Weights of a small mixture-of-experts language model, trained from scratch on English Wikipedia.
Size: vocabulary 8725, 21.9M parameters.
Experts: 3 picks a token, a softmax router.
Below are experts of layer 8 (counted from 0) of a mixture-of-experts language model. Rows are named router (the router's row for the expert), gate (a neuron's input weights, with its number), up (a neuron's input weights, with its number), down (a neuron's output weights, with its number) and show model dimensions 0-95. Each number is 128 + 24 x the weight over its row's rms, rounded and kept within 0 to 255. Numbers have three digits each.
Before each expert's rows: a language model's description of what the expert responds to; "raises" lists some tokens whose logits its average output raises strongly, later layers aside. This comes from a sample of Wikipedia text that the model never trained on.

# expert 46
Description: Pieces inside or ending proper names and technical terms, e.g. Dis-pos-al, Ovied-o, Cess-na, classical, plus commas separating organization names.
raises: "day", "day ", "gun ", "ever ", "year", "floor "
router:104097149098105103113149101153101155149105128152151147144146101108154094101153104102156096148158102099143152156148104154154150129156155101122111099115158101149106157123103152105146104147099151103109098105104145098157099151155154152101102154102104128155144099107104159118104153156103120108
gate0:129154107138105113099131129160084129092133090155143134117145157114136128124161105122196103102144117096179131139154135133139100144117164151080142093095120120161134113104090145109136135169112107136090088143168147122118122139126148134147119156139086136156071103118085127130110153126132114145
up0:158155149107141098145151140106132135095096117164124122136061128150102136116152107139111093153127118108094136137121148162157138127148109138096129120107126104163101142118120167169116130155078135155124150157140141100127186135127148108138158165097129129153146112156109139204121133113117128168
down0:111161145125135123157147128154108142131168109131162130136136102180109082142131162126165164097095165122168151136117121079126107168140124148136157113161099137152142133117181127113135091119146102141094129115120154126174138102115113163144179133105108107146144115121179142123118151175133117138
gate1:126130160173125134151098128171116097117125079150179174125101114135117086119147145146126119167138128114105134135107123166136184114146122156128136108133123123154137163122100130127142147157131143088136139095083123126132088143154169153134106127120124114142140106055097109146118100161111118088
up1:128135172126168101091133123118150143151124115125096082139113126125133115155157066094111114132141142089126148155152129153151121096116092102093133126141131160159136128167104089142132093107130128138152125098132086154136154164163184087141090106121129116138127127156142180108135117138134110093
down1:120144123132149153122107131152126140180102138142120147122126125139154188133152149167131119112100132094122126108153087150137133134092136167130161116125083116111124113163125148089162139116138134143128115115144155120157169165112111152091120128164141084150134128101099102104106054075103131137
gate2:142117181134116095143087121111120186155162137136128112141150108117104092152134117125105115106118132128147116156156083142133148149112122099144130084144117105147132158056101118081158096115128124081096104137129124106113128125130129091104117143133106070154181119102113125114156132145132135135
up2:130124149116128120107117103141125145158157094105143089139099097121135108130100109121058133117142131139128107145132143113129156154104183106156155130120082095082131091146130097131117107126139157168188117138157121103088105143141117102117131175150075158102127115115148122119163141153108118137
down2:094096181112104141098155104123109113168133104151107143130138091099097153142141073131137140104125165138127196131141092168152131151142114131116151104132136113130142152157135165139120128143115140113123134133101095148167132116149148137122123110131097133139094156112112067093152127157153145178
gate3:102124166114135105088156083151159115152132109122194137125119115100119141134133150098155112148151112107169093157178107125146160136142172097121163094136147131113135117143146142102114158115139165103123087143091128136152105163106141137085121140082118126110150143114114158128124126134089121087
up3:156120120131123135120149125096133136148127111089110114104164142109107104151084165124145124149115127092097139154137107115161168127102140158049148116110150139171165139142136136097162116123149138133127159098104115147139155134154157123143109146129065113112139144153132141145114125093112187084
down3:122152160147143112178163144130092114147164131136114112086120131135147143129127206112113114116147106161044101106098169143123092111112128128096146137091154111144125132141154118139138099142120065136135142109132134150104130139092127111143107163098103130130140122127142132146133091125142157104
gate4:124161128160131094099115104100101153145104173182152128163102145125109159092135094158134157124164112139125132142153132133168171168156119132135123129122145117109063126124137129135172138138140117103122109094137130127136130156127131134101132159079103140093101101103123173085091162120127111120
up4:147100121123121103136108122129158144116119109083134105125146139132146167120141154108058104133147112151137136120102139148073135125100128120140163145214148137129146120145139142157087107127119164105111140128160182139118141159103104134113111086127101097135109141137128159105073095134139114131
down4:112123092078149170147112094194122113108105144134121130114141148116153139132069109128169121160104157108132122174136105111127122116131148135164121081141110122132113150115189122127115129096126112122145142105084099120135150138136102110158127092113131120111153089142163133176155097128125165114

# expert 31
Description: Nouns and pronouns followed by of, that or in, such as that of, turn of the century, settlements, role, which.
raises: "(", "of ", "\n", "se"
router:066104165106132126132154117168128120148137171144168135129150118115122103127142098127141085174123112105136119166154123139120195159139128116125122106089154095160115151114115150122165118138115175131109120132126133095145082139143132161091119130094122155126150123091119142076113125155109094120
gate1:161127135152124143131131156126123126200153162105119096146100126117121105105097109154121117176172121107156094154145108163128139174083111088116118123123108143148186098111103116143111145112132129167119131143098116143115116096103145120102116134124119179135166143118132097105152178117109142113
up1:178131139141132096125156130159118149129164147103140125150153117150135155133110139104153146121156133116171109137191130142133174115143161132154148139098139109141130119129107119155029129121086140155128124138085100127121110124122133115188138088112128158134138162099137146123131139101158112122
down1:144105140120146122131130127132163076128114144096129143095126179099128110154116094149107154119128135143148154142090113127160157148100128165101106119166100148161127154146142151111150167151134114205173132149139158128090103164107088172129118149104109140145111128100091145121141118130141107118
gate2:163125130134117144133110160161078137156153168119119150149095130136156139151072124138132105119141119149139134124149150113152177144139135123170138129104117115159054165129108160146144153121092168166108124118116138121141146148119110124132108144068157137091164143122102128089125122117130105169
up2:187140084116125117103104120149120136121126114103138113108095087139141110127110127100108135135108162122132127125098135111124106177139114110165138146127081127106131161125089126123084162142156085126123102129144129193128160108120136156077156100103170084146125150124120140122136126105072114103
down2:186103086175147143118101143111112116131112147108101137106090114124120154119092131134118137127166093123116124123132140140180048125108124148156140092120105138144123106115124137100140098168092078113144120131159141125125142134146128106135177087134110080126113134101124146163159140134132161140
gate3:114122124139115121161135124134117133121113078132153111135088110084140126143155146113174077147142120180143138114130064082115171109137153130138142081083152088169137136148154085149126129125097117128153163148131125128125148156136120130123111125136126104125113106163107124109156135117154075168
up3:126122125102120135140111121123160126108128097154117101095146133130116152139162114103111162102169116105136139131129126154137112094179106135144103155197099092106151110081143102095104107119102092146095104110114120129153133106121138150141146176127122108190167156115140161135099127169125159117
down3:143120099146152153172098108137129109180102097150095089136121149101125122145188124116145184095131134128123138180082150120130118136135096171113128145132150143112114134116102112081164100105107112104108135134126101104159147143170101159137122127121122080109136112110074148129124132139132131109
gate4:102159136131124124107103138120137120093094109151139195157095147132112120163140108144175094122117086113178154116170087093140109181158158152112098136161153111115138124142145125123162097147124127153116113113138119117130119117112071142100136117143145104097083096113141115124149115108124103137
up4:066144085144129148114147116136137150139149104084122082123110133126104096145175135144128142151138101119133095103130123099168110135128161118130121110143142145084134125162129122159130168135109155137096137093118145075137084135130106098161099140108120134131175150110129154086128156098162098158
down4:181117088134160121131107118140126101091096116098099119128161110144135135100125107162130105137115126169092142128091120165114100101110093124104105172159120114161079155128093123067179124114141129118151140110105103133111175143117159091090156118136118128136133123145119150144105107148108117126
gate5:159127123100120103072144151119111129122139135146167079116134144128121106127119120102118117140121126137098119123119148105142144140136132125077153081117124116127156119123125138172199111138090186140153121151106154140145130167110139113151129097114186095118084173146124138107143098152120089098
up5:137153114113135106114136129169151121092116156094113113077083143185132084138142152132140125152097134143147101124124116128116162110157101113151131138079128107168097104140105155107086104160102137140111157108153171097114096103129096128140179115115110131137155108154103149155108125094118106117
down5:139144156081153133151111155157142174126125112145150144122118118111134150132142118151143106115165151143108168119111108129163088148128155138139155170130125145105135161123158126106111092123151079054135129130156141127127095113163149101125147126104116109141068096121114147171148150087123150098

# expert 57
Description: Hyphens in compounds like small-scale, mid-word pieces, modifier words like new, older, modern, and infobox field labels like Phylum, Coordinates.
raises: "themselves ", "members", "seats ", "stations "
router:104098151103103104111149104154099152152109126150151148143146102104155096102152104102152096149158098098144152158151100154150150130154158102128111101112161099148104154127102151104148104149103152103111098104102149099155098151155154150103102151102102135153147101104103158118105155158098129114
gate1:178128165116144121090161153102140127178119118148098126136129138134151145129122110104167109161154090104114143132140142115126113127160136111091155130136183092143090139116129136106126113121096142110106123116115140101137104146144109136141156141119106106132132124118136136124025166130110170082
up1:120162152092145111139087121129121176103108124153149158172073133133125100120133109121171109136119188154125146139106153140147122099087141139138124146123114140129119145117094094128087146138108149136123154139150126137145114118148116081125125138143064081119173122110139136167176107142116103103
down1:123130143098151090122110128167169121163165122093122083161118131118143138141136164133119142181128138172136073145125147109144137134128119126163132145136120121161121110136142136127121116096107145123137164096107131086102160134141150141191140162109128159089147092127144113109132155053120143120
gate2:133150195179088097129114117120104143155110185128131147125135159132134074143132128111117124172146121073137147155121133143128140080133091106133150132124149123155106114117089111115147147104108101118131118081136131142131136144109144133113064146085087111133110123129108134112113171139101126109
up2:113135132141181129150116141081123104123124163161117157112104137146146080127162121143114119129141145183099083144121122111135147150171136139128126176117144119165121094130088116119078149127133083122120137113118101089130123095126171112117150119119115081107162147132163147090113116103146091151
down2:139151098164141126117099136120160155118126142145150135106097121083138116135127141152112182082084178150127129119138155124141129115143123173097118116130107164103083116115127168121126124108103090145125085116124103139125131110094170167088115144128128167084156127167135109116110158133081112119
gate3:154119127065138149134112130146097142166106090126140124139096116125112122110109104093126137145120137087104136118137104152186168103138138112090143128109179100126112125122119178126098075164070146103137120094077138138122135118147108154135070152111135151136147145110115137140121133145134123147
up3:102128099091129090111142120111132157088107105151157132134109142095118152155139170138123105121116150128139149121130128096132150140160126107114154097149088138138155117185119135148114104090148150087141136094144198122139146119087143106145130167150113126103169206129130126146119109129115119149
down3:126170115100139101156133130139149107139132135149110144134097117153111143118132060142145145145142112121109110135127119136135125122085131094131115097074166158076076113104121197096149083160107120114096148105113108133141139137081112124143112123130133115115186106125098138129125103167138122127
gate4:154108148111126095092165113139141145097131136143092120136109107130121136120117096124137143161121072132159124146134085102126151155155122128097135134109134105129115167084148107126121134129081120060147094146148138080145125152108100077150110131124157111153119119103080135127081153156106153152
up4:126138142147151108122107105126132078152088168104138175149163153118135128158152152117152118113126144149109144168116140110150157127148114110125107116129105106135145084128114152128162121102154144143090143123108099158126131099140154184149128135159105146147191139185133136169119155157172144110
down4:160096090160128171181118124155147125105153123142102134138174097111131124119096138100107164130140106112152075149151125119156122108146090146106118161088091137158090171108088154128133107142085087123154106149131114144114137153153119117149140146146113116125164145147130083105137111158131132129
gate5:173123107141125152128193106138089151137142112105139147159107124127159124106118084113121128153131123156100126127162151182143146134145148111093123116056167125127100098109089125125101065130098151087133105123094145119156144121135124139130165146127129129131109161110114167096132142127153113140
up5:097141187113144109169061146086096112106162108139129115107157121130148112134100135135139120119135143106182131171113135106134096151126105117162081135159126114122150153151132114160122158148154096126133107106106073131117151124118132119099125168108136116113147118150147116112095121158083099106
down5:152107126166140124106121092135123145104101139122102116115169178084156121089119085117103068175129111130124133091124123159157076133120112155134134111124096145169101087102121114168130100127135159131095123146135132149128140112141150126147139132113129095111123156186112150168117134156125103101

# expert 0
Description: Final pieces of names and foreign words, often inside table rows before a pipe, such as bonhe-ur, corpsm-en, Myanm-ar.
raises: "Note", "75", "Year"
router:104102146098104104117150101155100149148106124155153145142145101105154096103150100101151099150157100097146153158149104157153155122155151101123108098113159101147108154125101154102146106148100153104108098106102140095157099149155152148103102153102104128153155096102107160114103154156103120107
gate1:099160121104113110111106148112099112181132100131128125094142134115130103138171148132120094137127114111095137151118094121090172112135171102054123157094126112155112133121088172127131113115111141074150109127129163090155154117134127145092093165138146123122148120095122152149130141142098137103
up1:142140119154095131079141111170142126149144170119166102137147095145117144123087103162138119135107124127118114102163137123115100171139108149171096113112117159118111102065129100087123109111125133124081098137102103163120104118133124176116150093128138161138078111158113120155144135148108149111
down1:164136154147124173170144133139168138094056128142135122083154097141104157117137137099105099118129142118135107149112158148111144132106133123104192113116144109123116131143104102107100154141162125129157160146117116107096149130144084110092138137102152142116138141120160078137069142120120110125
gate2:138086124130126128124114148117135176100077107192125116099088102107124128124162099135127127130172111177113174110167114178150124124120116147126115130142159118127156152079125099101136132123081137131111152086107102138171099156151173123150150128112098141125097133139130138120123135155102123126
up2:110119159092155125118118124127110118150124156132105133129138124125085131114128133105122124115119112081093085169147128114096152125110141097181142142149135109108121097209151167137139128108148154133126110112108140127133143140122137144153108168165157118115184182124125119087158155137176107104
down2:151090128156135113120096136131148125146139137111115158134167124153149167083133088116156164076122126147110161135143116155164110167146130124085134125122135101162150122133097152117120139164102069092169111133135161124131134111148116120141083130118135142129154098082160124138090122163082135146
gate3:142157126140087110073156123154099112147126131137136157152168128118158114159131118134147146090105050120159134145129114154126132118115143118115132088114139137145123135112133132153142089121115148096169106096094155128118126187134103174153109140152104161108153162079125115092138119128150148113
up3:131153130132150081136130113133124143140127150143078130174132168162141101112170120087138117132061146114092106151106113121102117156136140097138131160168162122136103121116138093125165096115164122099103119109082138120122138149149130132154083154164132176145094126123138099085126133123125152144
down3:174120099092124106176122135131133166154133154101126130144161126138136148114168100173082108146146102123129070134105154175136122117142112105147097161116126130108168125082140135159147115141118134145150131124131134155144124154152148109114146165071111135127134146145103170097156121152169109151
gate4:134111154110099105153152123143108152153152126107112114155145118122134128145174084134125134173169114150170099114141130131081162142172200083104121120065136132175127122113105120095159114148156082097108142110130132119135153119143098142133095160096118130116117128133126131096135143131124138139
up4:126142129086118137108144145147137129082129135127089145152106176120154128094145160130147158130138122123169143117154142081111145109174114121110165131160131152138120111135155122086125092094117140138155132105163205134136140149123161127144125110079139082085114114096121148155102115158105119115
down4:096170126141098124136108155148144102135098109107171106125097134160111112160149126132125139140124157132100115108137112090165140171120156168091120146168119151152163175141111087090113123122122123124125127123097106113173140100155138106132134133149116197106118115107152151145119163100168100144
gate5:089135110088147098121141109108117109127121082120157153135145133137123122131121093085092120165161079068164105149116104163142123127128150100105150133100169113116125106146089116103135134119161096086096110136121146072173114109142145135114145137148095126137170137140126101124125100120108159116
up5:141087102116133109145138155117137139154112110106113134082152102085155128129130108149154114159154153101120140111118149152137135104131094125130141128175118137130129127156142124117104155121152114118144135140107095055112146156139114119111162097116113082141023146107118123167126125127106099128
down5:169134141130149114123132176072149146148117064096110134140156130135151106110108106167131145147152081152142128142160107075095136172082123141119119091155155153106151125135151142118123104098150151135130115146104091172121121124099137131123122102133136132121117143165120143097089123125118098171

# expert 19
Description: Pieces ending in r or l after a word's first letter, such as tr, br, Pr, gr, or the r in Torrós and surrender.
raises: "| ", "ay ", "|"
router:103123143125089112137173093121108138156117146144192118127142094111136107092134105093143120142133132118140135142160116166147131099136162120131101110120146110177092127120080137136133128139136168087133110105089154126155124130158118144099095147097113152199109129095099171117148122150135157125
gate7:128130147096143126137167150125126131195165140116083106146142131152131090121132100130117116086144143111142172127095143122086123108114168120110141106142142144132087129166130138122125120130136117100139084161104081139184095115073126116159111109087136128147104131127108114114116091134113157083
up7:149102143098100130169123147116098150196097165076128116128145173110123156103108126118094145137136140097100140151106119127086147110092136119074123091149116150125115120132107131112098103105158153089154114142141113123151152129120126106151139135073154107135122150128078153150115118102108154110
down7:121173106107152139144141133125104137130146182123175091114119154127095099101176140159161116105131165125168118136087145143127105101072121116093108129106085154104156145122157108155128117107178133144153110127114179113145163105113131126116125101123152107155154112117112133140140139101168136121
gate8:101138146132115096124113094127134132206127120096095101143090131125149127117134169102126084114113131090113145145106119148086096120104110131149127113144165144138136089155132072147128108119097131134145128081133106124107121132148143168129121133117158200122137150159108144134137164145107173138
up8:114121136126104114116181076139177138106126138116168133170078152115142114114115104169157147126132121121138141133133122121104084123111130125136127124179070119113121122112104094146121062130149091141173083089132157150126128152104120145144125126081114090124131135108092113133115144131148109117
down8:128114146161129100184086159113095115130151158119166101126150125106121095113139115091134140150173085103119135077102099140129106102153144146121144126120129129115112117111172136112133110181165136136093136143110113123123087128132090195153124158146140119108112133138172117149123118157117093112
gate9:130143141101095134131122112169133106142100127128182169175130140122155111092154116131135087113125129152120168117114135117110101092102127140146106125158108123131140081171133156164080141139119118100146114128140122108121092156109198094163120115122115100115101168165121139100098131113130094147
up9:129134151106104132119135160152137140138145138131108129164173160134139089174138194119159140098129123136100122111127114123164126141181149110119193095109116104126131108100106136137143118085146082151107168128121149114107114141175137130105115174140117073122152117103138118129113132078123126138
down9:112126171100113082119115099117177119126096118140119115139115149109120125099163154096121170130148144146104098159164141129168089133119173171121132129134121148119083177115108123104134167155107131117136148066145146139147093106162122153119144150110155116092144145125093124119146115171147141124
gate10:159136108151099152147126104134134138155129152086174118089166128092128138110142188127111102091149127113124116098125173188154100150155151143140098144144111142166124138139171161151120113142124174125152136113107113112146125102150156185107098120088133143136118166133137121140111149137120144149
up10:093139144095162082098139131108080139135141148185150130140094134147085103139145140121077113126137123125149094110135117108131148109124138165114170135124097166146113152121133117109100129137131107133118127087188154126141122160118130145146144188167149177144159118140166135129125128145112094141
down10:112153140153140113135138122093164168140114128186116137119148100114135102120167112115142128174142090128154152172113126140135116118124071159138133107157112141130171140165135088126134139128163101094075109149150140118139150161121134080086138138154086145085132138147113115147128147130174135134
gate11:147159127138165160143135112106156124161116112117132140111177151109162096095134087102136154119117154146119137141181091156118129117159154136149143106138111104100097135138098108128120133108116153078167137137143126125107125132146121112086129145150112131177058151165099149068131124128140133114
up11:108161162109164169110136118124114169039118110133145120110110104142116161166147106140141118123127102102158142137121145098140134150155101126095148118178146132097145155123123081114126107134143118086110154138099170115109136121099116193104120115139137132144135077130133137159123142121143148127
down11:138110107107140142087126122133109135092100135166152116143135158145148100116172170168109098125099130146130091136131120118157194161113149167088112124095134137122113089115116157123101137167084106153144124144125154121142179128111141104140141092081139081148103125152136131142137102127092137123

# expert 7
Description: Opening consonant or cluster pieces of words and names, such as the v in Allsvenskan, fl, sn, trav, p in Expeditionary.
raises: "; ", "ts ", ") ", "-", "her ", "); "
router:094124122078112110107150108172096134140088140150139109160129111100161108074181147084134115185136121107158126156143096177133121112149122110155125107111131127137074135153119141069107116127123117093120109123101128119134128159135159166115099142109135112152129126100087142108125137139116112122
gate7:058124129082171142144192144112140149089086126110113133111160123129112152123120158154131108147114105124112102121135124125124110152106089119130119145111138130098106083138116154071106106131130112095084116151134105122124144133171138126142128125136117100163199131158105151109094119134121141114
up7:095105137102137129172154110102135131068146134108149101108126123087145118112162149115132103107104119126107090138070186129127120152105121117145106127117131128108129088107112170091100121129117109107073100150140136133145131131140117155116157136095133175162162129127127107119134094119185121165
down7:138162159137152136137078141122140146073130093153138111111106136113109132145077094107092177131110176140079159115147154106100148141162117136128120133108086138102099081151141139180110122154119126180115140116140144144117091127141100134153143102117112085104100119125129131122111127124119143157
gate8:063138084133090113082158126128118134119159143120097170171123159125114153077162134101121128142114095169144092116138160129112121123142131115142111150079182097127134133113102136119140152118123129139155148144123178097114104138110101149154110125125156168081103100123150142118112137125141133112
up8:108141153115121118114147106091136143133073133117173061129133117131129120127131109100149136083135134123158109123129169084120118124132120146098134148184093181137135148107130131124106093156125128097136123108073071111117113117122127087133122135125113101126185088109128119139115119115135177116
down8:117105123086114146101124106107125099080105069141174131125140107111131137129121085156148119145153127136144118164112096145103171097136146110116138114122162169112103124177160177118148140160117158124131157108125108119151118158116147137148095118083132106133134125100147172093158128165130140164
gate9:059147118100137143124123126172133121070057163136155124149143134122147173088156082105145124102107102120131165167123110141112157119126075142139141135123138098134134160104137136121109122147120119113152143187143158109103117105121114095132123114131121098078132124135152122139125119132109100123
up9:172133076158136108156105121121125103103151123132182097120168130119121149148140104087101136128156117120124162124108097079126115123152111111155162108075155121165137121077110109085103137137124123155126142102117108129119150147165130154147131113164132110107099077105090132135112130123158096129
down9:140166124120108107138116169093118120114132121111089134108116085104151129130082140103172096114124141104149127117111070155153108145103125118161154129124134100148160139139136174181116109153119125145149114167117094119129110103159112152081102130106153093126123166164121141155156116106077134139
gate10:080143090137110098098151131120125082124102107137127121173159118064160084129127167145086117132136124123163079121143131160139126107131106103167103130096109125120160129144168112098108132092137111091099112121142064101122143128124146146137155136139138144165116118170120140132143133156142134127
up10:104163105105145127124141151109116082117113149133086159159150129119137109112189125148153153159130101150124096132119135155129164132137111131148098169087125117125152130106147104082166094158121144141164122143127124147140113168109130109088108172132141091153165148104158125151170122112156125169
down10:062146151159146085136154150094151110098099109089126137158113116092118123128127113143158149162147133138103108117070096143110167156149092100139136114121181143129144124146136131096111092065122086137140119145153138117097131169124140159103154152129129143147129136095151110118138117112139128132
gate11:157146145148087142094144145172100123152132137158120136112152134118136129123137130143123101127127140137152146120167121158127124093109147146180129075117132097104130102157083140083094108130065119137083135120192121133131162129122153120134123098085155180117110154118115143127162144135154132102
up11:158129112154125126069142155112084156101140123140106130087088119133097151148141110096143125154126108121122135117111109111129086144093113125077172112076138129125144131155098105099122125101140139098124139153093149128164158122099152100160070155128130147106160130091096130108118106126098158131
down11:100130119122081119165130130078164140154136170132166102102120081144146117116128112097168116134143097140136097136102131111139062147154114125136131121087146098146117117140157066136152103075110122109105150125127140109162117135162132100129097125138131160139115150125152121139087096136127159158

# expert 20
Description: First names and name pieces before a surname in credits, results tables and lists, such as John, William, Josef, Dustin.
raises: "ISBN ", ");", "owled", "etc", "​", "mit "
router:145103137124129061128130104135101135136134126122128147141139121118111131132129094118153120136200106134162159128157082144146155094181131109151108134088145105157102130112082131107135138146065127112092079133096104114149142126139144149105121136122116110128155113104082143084109145128114095109
gate0:091109126104129104137146126133159120092113151110131144085180133132146082084107115114143117137109125133138150119111098131151075130117112095105150120084121159136048138132148128112137134188073092141145158145101165145121148114152134134149138149111144120161111128153147114124102124117147098118
up0:142115127124140097157160109128130107114126176134128173112133109101123145104127119183189144122157123173124148121155149150114121153139133086134163115088139125157161144093110124127155093129119139136104165148078117132125132146093146067100114127109105125120161123143139148111136153151113163181
down0:148089128055144119141138101157142106101134175120127142155149118101129106095131139100124118103149130148149141119138083135106104087120136081168130133156144133160105154159107140132114108138159127152117151161089124098134138156088132131091110131112104111120153157144128129084123183136107110084
gate1:118114144161127106115108100141155101129121107134168103099128128104144132116112101154145142188138114143160102153149123147146129163164152102059126140140105106121148103162113120088119158122164110148111116179130154156110152080125169127152127141118128142145142140115135122103086167134120184108
up1:112092092074114135144155112120123134112125096137187107119117146138115121120156130113130146104129162136152142145134108113129123082144126170122105145125140125148129129116046129116116140070087137143127128152108103137091152159139195090118130143154182113127125133156124122144138156140099125096
down1:098101068130118128138152123106115071087116104120159146080158128160118115103133134159153116148107132089159109160117132097122134136149126138116144133152115110114184112143098108102113119086132133153140134160143179108123098152154167068169131117137128108148098116106119124099120103121130138110
gate2:128134122154124086137111131140126161101160156139172096179123148118122160131099116131127145166151155119150139131135124106148148165193182124126112115159102128087127127142130134128139155093142110147136116178091178087118113119141112100158156153169144105140145122143150122164079127123117124120
up2:123158139127157119090142111115129115120127108143145071110118117161112122161154166136133106120137120133067118100146080103147121057158132127170196131134155122089117124139122108127057133159144146106176142119130144125121135100122112164099119144108123104134144098113123110111121124126115108123
down2:173111168113134087149156128134161105160137173150092133128127124133170129140129109106134154127114107122155113163122128160164070079134093149124098124126138134174128152125110113112133151125131148088137133119164099178121161132107141133083139090124123152113130164105075120097141133105148101119
gate3:112164089165102120154112125091087116097085167130134135131135154132144170103137130154126142100127093138136152151161124182173134165132131108141106089139131147135121114102142158171106141117152136127181104152133132120149106138157112106129165135130145153121097140136094146074087114129142107157
up3:123119126116159117169137115140147075141188132115117107129121105125102076152104167125159124151179120127108148114117110089131097131126120122139152159155126092127162144081151159125157105120110150145129104129119125181106134110115120149137119195150111122128145147163178114155131148116105155107
down3:145144129148159133142127172155137135137204106119129136117126136157126156167068151137151113191114163137117133096083081128100127074157124139137169121131153106142157142123110142136130129178127129125129151173112136153132126137133123134153131117118136106113142122124177099164163129140131161114
gate4:109171099121093166103092132134102158137146160129116192180089119154146126122117124161105126132112086117142096117101123144127160110132119162158109092088105158123158101107134145081115128130141140087159080109131100140137115146154142134102158124138132094099119113098115153131103147121148119148
up4:140131124143120202146127122134145131150133152128129164188113116117149111096118164118136125129119135151129164122114130166094066136171074122120172125137093104084143138153151116117116139149125103134116140112179137155183123153137128163106127133122117107115142083145116110090115156152138139119
down4:141142140108108152107150121145110101160138128114143146182136129137175136136116128103092141107137135119084180106127097102125113109181139091135132114148145122138136146163121130164137146117131102141103108121125153148160126092177112132104125173081129134091133104151108137126133174198144121090

# expert 59
Description: Capitalized nouns naming events, competitions and institutions, such as Championship, Battle, Prize, Open, School, District.
raises: "year ", "title ", "title"
router:104100149101105105117149101155102149149102129151151146142147099104152094103156105101156097146158103099145152157148101158154153127157151100129116104121159098146105155122101151103148103152104155106104098107103150096155098151154153147104097149101102128151145101102108161112099153157101122113
gate3:126138164076137110120142126144102134137120160158142109091188144157117124118109111144128140101131117115142120161101106147123129142120166112171097125109160118128119129102099141130143092097154145143105111127121133107145110087141122123124095159136109058124188159078135148079134168119133099115
up3:123128093114124111089129126110151136110070138101115168145180100125125133107158126132120130145128131105132106129137123144128162117087136120101130164134132150164183129176103128105130065128121153092162112169095156133094132113162115123114127103158152146119138117142130148188114075110143145125
down3:086123165117137067121115126140125091117129119105089146111103124149084117140165079138129126085109116142098152162142118118108144158183137118146138140140106128128134072140113150118142128073140113067100141153118115152134115136141082135109132141123099127118138117097138152116082166134161111117
gate4:140099208109118122144126086197136167180141137135133160113118102141116061117139143142135116141108119145126144130155093145138145137151153147137124106113157091092156130123101144115105094139142115147120100092148120147167104129153137140117139163125137148129168118107135159102108130146130099152
up4:096085111165075135138128145125113160118114146132159090112133150140106122127173162151121147092126140146111139158148120121139095098146064137118158124172113112089112132130093181141105132091136118126115087157121094156149128134121134135096152156090157158084136131116106137119122131115146146167
down4:120115153113108133140162149128121128113129189121129121146099140162138142138116102147137096129114125154147140158136095151094111092108178171058169114150161092130157127121123125088097114157127100116109131138112074104133112162087115135109110126124156153123094112102087158134098113144123130150
gate5:111089103116102160137121141120106125115136106188120137137132124126125139119121101122145130160151131122098122138172138120133162059137160079092098128096131091142132112130146145155139134143129142122134136137156117068129103144162106149148129115126155103120072085170120131125133099134082126067
up5:125104178137102105175066134135156128137094167102107088133129140107148105145159118133094125146096135118093117104157094128150181186148142112079115141094121120138132133119140111144063110166130109133140102113111120117115159143134128134125121124151153111121122150146127100087141127146106097148
down5:133114088137133102156079105145115139135149097107167105124149143095125147106135165092147131124160150147125132124135102129134112100145104094171097120111061150100126118115101159123112134095156136140093141138136062094119110100131116076156105118114114124169118166107142099087123124140118123139
gate6:096087138083061139133112113162126196184122156126119136160192101126137144077113091130117091075109114112152137124149143141149114109136097104147121133117142129155121134138111166113112129098129154109119119115138150128139123146131135128147107138107146122134121090138127109099131128168100164150
up6:135142109181112098140098113083131074117107129140187137129115077133138116133139132134139146127160160116135133121101144115139159112146095144110127131118161122104132174099123104141108122172165088092114104102112125115177160132176119114141138146132142138149185112153117155126114126118120074133
down6:113131127103070084097129161119124107122110194100116146118158104112140130106120175163104147145085145136120119109142109159083136143160109112179128167148103148143112128101108147114168134114098158115133136156105123120113143095107139120142129112108168125143158112113167137150125116117107184132
gate7:154123150119099114171153146124140107152119131116155161154141105134113142098137118128121112196154133129187097171152113187127129111163163126084127114108129141125098145144084150087090130136119115113153160119106116116145112147159091154144114148114111135106135106126138139102135165108110114075
up7:110103126110095139115111132150127132099135160146124117111119177128138148122093127129147161129101140108088091148183100122123109168146069121143091122059150130118126119134147109126104129128079155122078144121166104148102141147131111113170163150123156134138165136131101132105143125128144132074
down7:090117111153110100115145118166110119120107138161132155154162148160152107165148167137147093090132133107152112179149147113094139104144149113100143153121111137110145082148059143117097128170144190141130114144133131081143130104129157107134122135101128073133146153136118145098127138137130137125